Below are experts of layer 8 (counted from 0) of a mixture-of-experts language model. Rows are named router (the router's row for the expert) and show model dimensions 0-95. Each number is 200 + 40 x the weight over its row's rms, rounded and kept within 0 to 999.
After each expert's rows: "gets" lists some tokens that make up at least twice as much of what it gets as of all text; "comes before" lists some tokens at least twice as common just after its tokens as in all text. This comes from a sample of Wikipedia text that the model never trained on. Tokens count by the router's weight.

# expert 18
router,242,209,188,239,197,213,199,226,248,221,236,237,255,248,176,206,161,266,269,180,230,169,202,236,185,261,154,169,163,143,148,223,204,258,262,240,209,210,207,167,264,201,198,254,203,289,254,186,222,188,218,266,226,223,261,173,162,205,163,193,136,201,273,170,249,139,216,226,175,197,233,172,137,220,260,254,161,221,167,264,228,180,227,160,198,223,242,136,194,147,260,125,225,142,171,248
gets: " (", " | ", "–", ", ", "; ", "\" ("
comes before: "1", "2", "0", "3", "4", "6"

# expert 25
router,164,188,171,240,174,217,182,107,176,223,250,215,213,139,193,158,183,174,175,246,179,232,225,188,145,224,213,94,186,126,192,247,225,132,160,214,179,205,187,239,289,169,258,110,258,150,184,174,211,223,186,189,234,173,258,186,180,156,195,188,173,227,244,159,175,240,213,143,257,205,194,260,179,241,259,231,237,145,95,224,148,174,247,167,181,237,200,208,178,181,220,233,176,251,177,164
gets: "\n", "| ", " ", " | ", "- ", "|"
comes before: "| ", "|", " | ", "1", "- ", "-"

# expert 13
router,122,191,185,170,206,232,202,241,267,232,216,185,173,218,140,224,218,253,145,185,208,233,246,245,140,233,230,231,224,144,193,169,199,97,217,262,226,192,249,171,219,194,253,221,188,249,147,183,192,256,217,148,175,154,230,210,132,149,211,228,208,325,239,223,220,175,193,211,232,220,189,172,120,180,192,217,207,162,195,192,161,242,188,146,176,274,267,169,228,255,205,228,252,129,156,231
gets: ".", "°", "0", "′", "\n", "6"
comes before: ".", "′", "°", "″N ", "°N ", "6"

# expert 16
router,251,139,243,250,191,165,287,170,292,217,250,209,186,200,219,211,272,241,177,165,230,195,209,253,202,228,187,238,184,189,199,197,221,197,187,125,205,158,263,245,171,241,155,85,126,196,251,164,253,203,143,124,189,206,177,271,188,166,214,278,230,247,244,216,179,181,210,199,179,213,215,135,166,174,210,152,236,215,199,254,204,225,178,273,181,202,219,125,215,227,220,193,146,184,168,168
gets: ":", ": ", " ", ")", ";", "|"
comes before: ":", "\n", "\n\n", "00", ": ", " Arth"

# expert 10
router,195,175,174,154,157,256,231,161,293,281,282,248,200,161,263,240,225,263,185,205,206,204,129,222,162,146,225,260,255,239,186,186,133,213,224,148,203,205,174,174,231,231,125,197,236,181,135,214,176,240,195,220,195,250,251,157,201,193,271,269,156,206,148,236,193,173,200,263,274,224,198,132,246,222,239,212,215,185,226,249,210,228,252,224,223,219,183,162,206,164,226,133,152,192,206,190
gets: " |", " |  |", " | ", ") |", " |  |  |", "% |"
comes before: "\n", "\n\n", " |", " MP", " Player |", " ·"

# expert 8
router,182,200,161,231,174,186,233,148,191,205,204,195,215,150,180,143,203,173,108,162,177,195,209,244,91,241,156,234,221,156,162,258,162,248,256,150,153,220,172,210,157,183,223,183,259,166,239,198,207,264,233,130,292,189,235,170,204,190,150,211,137,240,192,228,171,244,222,211,251,272,184,242,217,217,216,249,251,208,182,251,157,183,221,181,145,175,157,91,181,173,155,192,146,192,179,245
gets: "1", " and", "10", "–", "2", "3"
comes before: "–", " | ", ".", " September ", " May ", " December "

# expert 24
router,261,180,225,277,151,219,270,255,167,224,226,227,247,200,167,241,162,97,235,208,241,207,168,162,123,182,219,227,185,211,196,204,196,244,223,215,234,235,219,148,275,226,256,234,236,209,220,195,215,239,159,180,238,199,169,175,198,181,171,195,140,194,156,170,159,235,248,186,201,200,131,212,178,318,193,178,213,165,167,236,111,142,236,241,197,238,228,169,196,249,271,124,143,182,193,216
gets: "1", "2", "6", "3", "4", "7"
comes before: ", ", "–", " |", " | ", "; ", "8"

# expert 12
router,217,185,163,177,121,193,260,172,203,150,195,245,141,146,298,249,221,208,241,193,229,223,205,179,143,199,215,201,176,198,178,242,179,197,226,262,127,194,193,243,318,216,150,130,248,221,127,254,204,232,196,246,206,202,211,147,168,214,145,210,145,199,225,211,171,249,238,202,191,233,155,172,110,265,214,212,241,138,170,231,149,179,194,190,230,280,255,169,179,170,191,194,249,176,212,183
gets: ".", "s.", ").", "\n\n", "\".", ", and"
comes before: "\n\n", " The", " He", " In ", " In", " It"